Weights of a small mixture-of-experts language model, trained from scratch on English Wikipedia.
Size: 9 layers, width 224, vocabulary 32000, 30.5M parameters.
Experts: 160 experts in each of 9 layers, 32 GELU neurons an expert, 8 picks a token, a sigmoid router, a shared expert of 256 neurons.
Below are experts of layer 5 (counted from 0) of a mixture-of-experts language model. Rows are named router (the router's row for the expert) and show model dimensions 112-167. Each number is 50 + 10 x the weight over its row's rms, rounded and kept within 0 to 99.
Before each expert's rows: "gets" lists some tokens that make up at least twice as much of what it gets as of all text; "comes after" lists some tokens at least twice as common just before its tokens as in all text. This comes from a sample of Wikipedia text that the model never trained on. Tokens count by the router's weight.

# expert 11
gets: " A", " B", " D", " I", " O", " E"
comes after: "-", " (", " |", " \"", " ", ":"
router:46 43 36 56 33 59 60 50 61 33 60 45 44 51 47 35 51 55 44 21 65 47 45 43 40 51 68 58 50 47 23 51 65 59 43 65 50 54 47 42 56 57 56 41 50 32 35 52 60 55 41 39 56 54 53 47

# expert 53
gets: " by", "\n", "|", ":", " with", " to"
comes after: " |", "\n", "ed", "---|---|---|---|", ")", " Written"
router:45 50 51 39 48 60 49 44 44 35 51 49 52 49 47 50 50 43 56 50 59 65 53 37 42 50 65 55 45 26 49 18 57 50 50 59 43 44 39 41 36 44 27 65 58 43 45 64 42 32 50 47 51 65 54 60

# expert 41
gets: " was", " is", " also", " had", " has", " were"
comes after: ",", " it", " he", " that", " It", " which"
router:49 68 56 41 41 52 57 44 55 49 40 41 47 42 59 50 40 62 44 27 66 34 33 47 50 32 58 52 42 55 32 48 73 58 45 66 46 42 47 57 40 47 47 53 52 45 52 47 48 41 50 63 48 56 48 36

# expert 93
gets: " the", " a", " The", "The", " his", " its"
comes after: " of", " in", " to", " for", "'", " at"
router:41 67 52 50 42 36 62 55 57 42 59 40 50 32 48 46 45 60 27 34 72 64 36 45 52 48 43 56 49 62 44 50 60 67 41 71 37 28 58 47 42 43 50 55 53 30 32 61 32 54 44 55 54 65 51 42

# expert 52
gets: "ed", " used", " m", "ing", " km", " mi"
comes after: " was", " were", " be", " is", " to", " been"
router:62 66 53 39 33 63 53 57 65 36 64 37 61 46 70 44 36 39 56 48 50 48 51 43 32 42 45 41 52 62 56 51 49 71 39 59 42 43 38 53 29 48 49 50 50 48 37 58 41 46 58 59 38 49 39 64

# expert 27
gets: " his", "s", " her", " their", " its", " the"
comes after: "'", " of", " and", " for", " a", " in"
router:35 63 47 54 30 42 50 62 49 47 61 48 53 26 45 53 51 47 40 45 60 61 53 61 43 56 57 63 43 45 38 57 52 53 39 66 40 36 58 46 35 45 68 53 53 36 35 69 30 42 64 41 58 53 57 44

# expert 142
gets: "|", "\n", "-", " |", " \"", " UTC"
comes after: "\n", " |", ".", ")", "---|---|---|---|", " MF"
router:48 56 39 48 50 54 50 41 46 40 38 43 29 30 49 49 33 50 48 44 45 63 34 32 54 53 48 40 47 40 53 36 60 59 50 45 35 47 58 43 23 51 50 52 51 49 42 59 37 36 54 44 50 57 59 40

# expert 122
gets: "\n", " ", " was", " also", "In", " is"
comes after: "\n", "==", " ==", "===", " ===", "."
router:49 53 58 47 33 44 53 45 51 38 67 40 38 32 50 52 40 42 37 25 43 58 49 53 47 47 54 55 48 42 39 35 81 59 54 65 55 54 37 55 45 59 52 56 43 48 40 58 61 33 66 57 28 52 46 45

# expert 74
gets: " a", " an", " the", " one", " American", " A"
comes after: " a", " of", " is", " as", " the", ","
router:53 48 33 46 38 44 42 61 58 40 49 54 54 45 46 58 46 59 43 25 65 66 56 47 38 60 47 50 57 52 42 30 47 86 53 68 47 44 49 49 51 47 52 47 53 23 44 61 42 51 52 44 27 64 64 53

# expert 132
gets: " |", "\n", "|", "===", "==", " ="
comes after: "\n", ")", "---|---|---|---|", " =", "|---|---|", " Country"
router:61 54 47 29 48 70 43 52 64 53 47 62 31 36 57 49 55 45 42 49 44 56 50 41 45 62 51 37 39 44 48 51 54 75 38 49 35 39 49 40 35 55 36 43 64 45 58 63 56 33 43 54 55 61 46 52

# expert 34
gets: " New", " of", " Black", " and", "y", " a"
comes after: " the", " The", " a", ":", " of", "C"
router:41 59 54 45 45 54 50 52 53 44 61 57 61 31 42 48 45 53 35 30 55 55 54 44 42 39 44 44 53 45 41 35 65 54 65 47 40 35 52 58 44 41 57 51 50 25 42 59 48 41 34 36 43 43 48 38

# expert 124
gets: " 2", " 3", " 1", " 4", " was", " 5"
comes after: " |", "|", ":", ";", " on", " –"
router:56 54 43 24 41 72 36 51 60 49 56 65 40 45 43 64 53 51 43 47 55 38 44 44 21 59 45 49 47 46 46 59 49 48 50 48 34 44 52 66 52 48 57 48 59 41 39 50 53 30 44 59 46 66 47 49

# expert 31
gets: " the", " The", " 0", " a", "The", " club"
comes after: ".", " as", " in", " for", " at", " with"
router:41 60 37 30 51 58 61 49 57 48 63 64 34 36 59 45 46 61 42 56 50 63 43 35 39 39 56 44 58 33 46 43 55 54 52 64 46 36 54 39 40 50 38 60 61 49 48 53 31 45 62 50 58 68 40 54

# expert 121
gets: "ed", "ing", "d", " known", " found", " made"
comes after: " to", " was", " be", " is", " were", " and"
router:64 54 52 42 39 57 33 53 62 45 62 54 55 49 62 44 26 51 53 52 59 59 56 52 48 38 54 45 56 43 55 42 55 85 51 51 46 37 43 63 51 37 62 62 64 34 30 46 58 41 54 36 42 40 55 45

# expert 130
gets: " ", " 1", " 0", " 2", " 3", " 4"
comes after: " |", ":", ";", "N", "|", " /"
router:56 59 48 43 42 58 50 53 43 40 52 32 32 48 57 40 55 43 58 49 54 43 57 41 23 63 57 54 39 47 32 52 57 62 38 54 47 46 38 45 54 59 40 57 45 39 46 38 46 41 54 52 54 54 70 36

# expert 127
gets: " the", " The", "W", " It", " it", "A"
comes after: "\n", ".", " \"", " (", "|", "-"
router:42 55 49 42 45 49 56 51 72 47 57 56 49 29 49 44 42 38 38 40 51 41 55 44 42 57 55 49 32 53 36 48 53 71 41 61 48 57 53 64 35 53 55 61 50 33 34 69 60 32 58 50 42 59 57 47

# expert 104
gets: " where", " which", "==", "-", " who", " the"
comes after: "\n", ",", " at", " team", "===", " played"
router:49 49 34 36 39 64 53 30 57 47 49 46 62 50 51 50 42 52 35 46 49 57 48 41 29 51 49 43 55 49 46 53 64 64 40 65 44 42 63 50 29 47 32 53 77 51 47 58 42 52 56 51 51 51 40 56

# expert 120
gets: "s", " years", "==", " time", " year", " career"
comes after: " a", " the", " his", " first", " two", "=="
router:60 67 54 39 57 69 52 49 55 40 41 65 57 41 62 51 45 40 52 38 59 57 44 41 38 40 57 53 61 55 53 49 52 74 47 67 46 29 42 54 49 37 49 58 55 49 50 49 58 49 58 55 49 54 34 66

# expert 81
gets: "-", " of", "=", "|", " \"", " The"
comes after: "\n", " one", " 1", " 0", " non", "\""
router:70 53 55 40 34 58 58 58 38 39 58 28 46 47 42 45 42 54 40 56 61 45 53 45 53 49 42 37 52 39 31 54 64 61 39 74 47 45 71 44 52 52 38 55 64 53 44 63 37 28 52 44 52 63 42 43

# expert 77
gets: " in", " de", " La", " a", " la", " as"
comes after: " ", " a", " \"", " de", " (", " with"
router:44 46 51 49 43 53 54 68 65 42 43 55 54 33 68 44 46 49 45 39 60 61 38 28 49 49 57 51 44 59 43 49 56 52 51 62 34 53 53 64 45 54 65 37 73 46 44 68 35 47 46 36 29 51 52 54

# expert 8
gets: "-", "\n", "|", "–", "–19", "Scientific"
comes after: "\n", ")", " information", " co", " classification", " details"
router:48 53 42 30 36 60 50 62 47 37 47 60 41 48 51 70 38 43 37 30 44 55 54 47 44 63 51 54 41 50 41 43 63 55 52 58 46 40 50 55 34 61 46 68 68 36 45 52 37 35 45 57 32 70 36 37

# expert 138
gets: " 1", " 2", " 3", " 4", " 5", " 6"
comes after: " |", "|", ":", ";", " /", "N"
router:52 49 44 44 40 61 52 39 57 45 42 47 37 53 43 60 50 43 41 46 57 46 51 50 26 63 50 47 36 34 38 48 52 59 21 44 31 51 43 56 58 58 58 54 64 39 31 58 38 42 49 41 40 63 54 43

# expert 26
gets: " |", ";", " 0", " 0;", " –", " 1;"
comes after: " ", " 0", " 1", " —", " 2", " 3"
router:67 61 42 37 27 68 48 52 61 50 38 61 47 26 53 27 44 66 47 33 54 67 46 37 43 51 58 44 55 50 42 50 51 51 41 55 45 45 55 34 49 45 61 70 70 40 44 49 58 29 49 55 41 66 56 42

# expert 134
gets: " had", " has", " have", "ing", " with", " made"
comes after: " to", " he", " and", " also", " who", " it"
router:64 59 61 41 46 56 42 52 64 41 38 57 50 56 57 37 44 50 45 61 53 56 61 40 51 36 67 49 38 50 54 51 59 68 38 59 58 45 48 54 49 33 44 61 67 47 39 44 41 44 54 41 33 42 46 51

# expert 24
gets: "s", "e", "d", "n", "al", "i"
comes after: "'", " ", " E", " (", " I", " Binomi"
router:52 57 42 45 42 51 60 57 62 47 55 55 42 56 53 54 44 34 40 46 64 56 44 35 48 51 58 51 52 32 33 36 73 55 37 65 55 47 45 39 29 46 62 56 54 40 44 61 36 48 48 45 48 46 53 50

# expert 14
gets: " ", " New", " United", " P", " San", " Co"
comes after: " |", " the", ":", "|", ";", " The"
router:27 51 37 48 43 65 31 30 51 41 41 51 39 38 50 51 42 56 44 43 46 74 48 42 45 38 53 56 38 40 53 37 54 59 46 56 45 53 54 52 44 52 40 43 58 38 50 43 41 27 52 32 48 62 38 27

# expert 42
gets: "-", " is", "\n", " was", " United", " part"
comes after: "\n", "-", " It", " it", "N", "′"
router:43 61 48 32 31 55 62 54 47 49 57 43 38 42 47 47 27 59 58 38 55 45 50 43 53 55 42 32 50 54 28 51 67 55 43 49 46 39 50 50 40 53 48 60 62 40 52 41 41 46 58 63 30 58 57 31

# expert 28
gets: "s", " a", " the", " first", " an", " any"
comes after: "'", " and", " of", " United", " as", " with"
router:53 61 50 41 42 44 64 57 59 49 49 61 43 53 44 47 51 68 52 25 72 50 39 33 49 37 56 49 44 39 40 40 59 58 47 71 65 32 63 47 48 46 61 60 49 37 39 55 48 49 43 40 49 40 53 49

# expert 97
gets: " 0", " 1", " |", " 2", " 3", " 5"
comes after: " |", " ", " 1", " /", " 2", " 0"
router:67 72 57 65 33 67 51 58 47 38 46 28 50 43 60 42 43 56 54 47 66 39 51 50 33 60 40 28 48 29 42 51 54 62 32 68 48 50 41 36 58 47 47 66 58 44 40 48 32 44 55 44 54 41 67 44

# expert 123
gets: " |", ";", " 0;", "---|---|---|---|", "|---|---|---|", " 3;"
comes after: " ", " 0", ")", " —", " 1", "\""
router:44 59 50 31 35 60 40 41 60 42 45 59 54 28 65 32 57 57 41 43 66 68 47 42 48 44 52 50 43 54 39 42 59 48 46 43 45 46 62 46 38 39 65 43 60 50 43 60 52 46 50 62 36 54 29 47

# expert 33
gets: " and", ":", " of", "=", "-", " with"
comes after: "\n", "s", " such", " part", " Born", " Genus"
router:44 35 51 45 42 65 46 48 45 58 48 58 43 63 48 52 37 55 51 59 58 65 43 57 46 48 55 51 46 35 49 36 69 72 41 60 49 36 40 44 50 41 40 52 63 32 37 68 45 48 43 36 32 61 42 45

# expert 96
gets: "s", " him", " name", " them", " town", " city"
comes after: " the", " his", " her", " their", "s", " The"
router:44 55 51 58 48 58 29 69 72 36 44 43 44 47 70 45 45 57 48 37 66 56 44 42 34 44 51 50 48 44 51 47 56 58 50 62 37 33 53 46 38 76 51 51 68 43 49 70 48 51 55 60 56 57 54 51